From a checkpoint of a small mixture-of-experts model trained on Wikipedia.
Training: 463M tokens, 3533 steps.
Below are experts of layer 6 (counted from 0) of a mixture-of-experts language model. Rows are named router (the router's row for the expert) and show model dimensions 0-159. Each number is 128 + 32 x the weight over its row's rms, rounded and kept within 0 to 255. Numbers have three digits each.
After each expert's rows: a language model's description of what the expert responds to. This comes from a sample of Wikipedia text that the model never trained on.

# expert 10
router:112077111101118139160121091140121121130079136179154108122156136110089151149157099120114155165146121158166140145129177125193140148133121099156088152131127118107110061088172142166145095068093096100136183106127128111142161160101161144118119113135143139113087163104067125105122150110141172141150047135121156095060132077187114122070145172097193105196129055114136126070152195119156139126100066150168083103203111092133134174103140185119136113120149056129062104166143133078105143118143124
Description: Line breaks, sentence-final periods before paragraph breaks, closing == after section headings, and table row ends.

# expert 6
router:081166143162123092084080098155152038112121101116152107078130186140115092172096127099142190107131116130120112118115114177102114144133144128152101115137121168154125174204161108077120146154122147131116102174106114145154107134102153112094099176103131079147132076156102103166108139172091117071129160191057177116130139091172109131181140119068060174144177112066154142109149094128146125106141176159090115194126145163211127092091157169124151097177178138092159135124136131159096156119134125
Description: Stems of common nouns and verbs continued by suffixes, such as sign, art, design, land, cont, sub, as in signal, posterior.

# expert 28
router:116141167196131134147164082176137160107069136151129102159118112154087165097065108110143146140071204093121162165076147065166139131108127133091128109114132041133109075146109096117145120089087153103071110179103099128096190158169141116105098147101136158158119135117069126058094159137197118132169105096143156076095122110164125059119131076172158088202101140145117115138149140137166141098122141125137126146122153141116193180114164128074107098126127105098120105116174130119172157087118165
Description: Prepositions like in, at, from, near introducing places, as in commune in Occitanie, plus commas within place names.

# expert 30
router:144103124131115088104131048179128150152075077046077153113185112142172096114095125177131132151133117134152116094087131107132049124137098126112087137178053144155138202085180169089141150159105117117104097138054133106171067117135113159133122119178145163091084105178151118183155152054122115130131162114094116138147160147122148165173179197136151153143114094133138137176130162105086081088109103160145121161105160118120146117155115151105131175106133103108137116121120208161143127127176124
Description: Noun-final suffixes, mainly plurals like s, ers, ents, ities, and Latin taxonomic endings such as ales, era in classification lists.

# expert 5
router:089099140108090142100101122078122171116142113067126158083172110129142160095162130080101138077152178138124082083136158162113102163146112116178165131175130150110126121150105120134098090094131095158100155125074147192136122069159095156113148152198109108053148158149172160125137125125152087084155078163098139139146159179090067162115078170096111076147122140130101135201078163144160112154120146097083082180143120148093151074129133122137104144123066173177148174077166109160157156080146151
Description: Adjective endings and nationality words such as -ian, -ical, -ic, British, German, Dut-ch, often followed by and or a comma.

# expert 2
router:127167157101154183138129146110215127081129127146138150154127103105142126105176123119133132128127085063156137088159116156113125105127094215127110103126132151171088164133116112155101082110197146131142124169143116072151084030126093101129086143177100099164097135075147164134098119140156113126159166141079101201121116150150138122119119194133092107108098183157158157061058100095126135182087087153111089175081143138125177082147097119146158158106119155138142211128136116163140112082119122
Description: Word pieces and short syllables inside proper names and song or album titles, such as Be-a-utiful, Lincol-n, M-uk-herjee.

# expert 29
router:086094147146153127121161127182150127150120173074136128123133048133103126156105147098086118098074133118176150100113085126100143138083107164110152126056139173108198073091097076191110113131087090152073121116169109116139097133139137111143128085127096140061108098116127167210178101113108174116144094153121129199161092152132166132083155186164132109178150130146179115136113126158128128180095173094147077110114108137164192087113098065158080154151117138153180134144176127150112108165127104
Description: Vowel and r pieces such as or, ur, ar and accented vowels ü, í, á inside foreign names and places, as in Milorad, Reeküla, Marlborough.

# expert 1
router:109175174144191085100158127097198089081123133152124116098131099120107095098192093178081181092122113143112092137175180086150111133148096126164172103136153122123145101107090127138123148180160126119123126169143090126161117101107143185168066122142077171130111175162157116079169108108089150098132170058108182123163149156148097086109111157125111128094163131107060101129112144093111095201138107158115123195147123123094113164140127108101188096114143152124104153124113152123204093051088156
Description: Verbs like was, is, were, has, been right after a subject noun or pronoun in descriptive prose, plus following also.

# expert 9
router:107056146116176148032145207120141121127090103130132089186120083112168064144139153112164160147098148071160082125133162165120135158125127160078146109154114132145115182118154096096155142138095115142127147128079118105119107122081154137088158106162142142118130120107111157119167224124099210155099151119146087111164205068097114154099156137150129144123150103117160202059141129124103148143051090151139122172116115103070164108110111123079175130085124098157133171142149109161119148116115141
Description: Given names and name fragments in people's names, such as John, William, Robert, initials, surname endings like Clayton or Hugh.

# expert 11
router:140121084091111155088141126125149149094082129126143168133159098099191145120122164135138122149100168218111121108134161074102102104144112148187072074196147107107136184122129205126129138120089141077110137157140150147137163168121150123105071113116088091107088190125100118133155170129146186149145082107119146125119145154112120117181128080176069129113102153152151127137065113190101147097030103116104098107087127084101187164114182132086113130110180120127096182132079119131114148151068130
Description: Past-tense verbs and their endings, such as fil-ed, award-ed, est-ablished, used, released, won, typically followed by by, in or to.

# expert 13
router:189113188076099142073090174086134109142210139134159205094148101130145133148162153069191114098179136124144104169099132149134140153111146128119130089171125097114135101132110131158113095106155124112136146138082085131117166062146100196145125170146129149131130205146115139076145103158102130109129138161159189066161175170120090105153122083098123095107116140070136085190155131104141144134133069165149100107135131077090167076132116201117127146143111139123226157157126125116115154115103106
Description: Adjectives and quantifiers after the or is, like only, first, new, most and some, plus adjective suffixes like -ian and -ic.

# expert 20
router:125098124121100150179147128164132124125154162155097131082057206090136132070134111150159082095162170148182107120098090133126123139061147147112109137124172139086166084119103119110143165160134165154141120173140167182098093125109138094102152129101182149114119113099084121167085134186162140155114118143179148141132081131168156089141073089087098157097162158151135113099172070121152126004153155104161174138115127080168136144103146125176181129161159107150141142148093137189100149173093087
Description: Lowercase first pieces of common words after the, a or and, such as ra in race and raid, ne in neighbourhood, b, att.

# expert 0
router:093138142135135125127167133123092077075169194110089139145104153123105188110086125142144137095106158091146179181103125124149174123141143095078106178087168166145153102199119136096155110151151161144153180131145132147130052131183115108173177163126095134160148094116113127093088072172116128122112097170084126185164080071129140075126139099123109122216180115100132114113148096117117121088149149104160139070136133199156071060099136077070116129173134148163087130126085103094128138121141144
Description: Short word-start pieces like ch, con, comp, pl, ar after articles, whose word continues next, as in championship, qualified, declination.

# expert 16
router:130157100143079108116093170087183104134166129073140167125120111127155098164146150146154130129129090210139140176136100144107141125136098142135130154105157140092101128153123088121129159115178036195125116082101123152080125090075127118110090213158181185114150126058181121192169171122116040199172147098122119121118094083088089171135137133130097108140136161137107147117146122098117124169124123138074128151105121120099091164168105116167047167087119159119109146146100100109165123154095137
Description: Lone letters and odd fragments starting or inside names, codes and coordinates, such as b, f, j, often before a colon or ′.

# expert 15
router:138120095119154120073124075094096024177195109124108135120189145147119084117137125072122163130124148121138157139165125101102113182111142122128155158137169135145107160110154181140111112100200148153114149135188154117123087045179100122111124167081095101114122199107131114139196113142058169136127088127122096067165122174097102136117163145082110141084103130166149116135158139187097111090110185150124074136097136105110189125134122138098150151117101166164119120079141167165089083189129119
Description: Ordinal, ranking and competition words in sports and music text, such as final, first, last, World, National, album, round.

# expert 4
router:137198122147111074193103150076107171141091167175096101124137114133153176138076166127167215131100141145196101126143108119064137147084069155142159146094161079113139130134099075125172118125142179087117160165126134124119136108132112153118148144184124156109112160106152130173101076131119172113158137093182109075102137093149156114112110164154163127128137177117130175114120160124086170186134169132104070144109091073119163162116083110112092150091114194106166159117181077124138072132140073
Description: The prepositions for, of, on and about, often introducing a duration, table cell separators after numbers, and mid-word fragments like un, iv.

# expert 25
router:171111058111152159190126083138127204080097169136148111127130129125129165142140145115109096155107166127090149117122172082170159111170082126144130115178139069101147153112168106121156112166095110139073157073139137116128154143170116126159139105101182139078133132108031136105147167136145170147065081169128120130128107151195115059122109135145185153151077143172119037125124139111119099123133122130083184126160135093112125180131130164160184145104127095116087066144140127071105124133199139
Description: Coordinators and separators between names or clauses, such as and, but, while, commas, and table bars in credits and tables.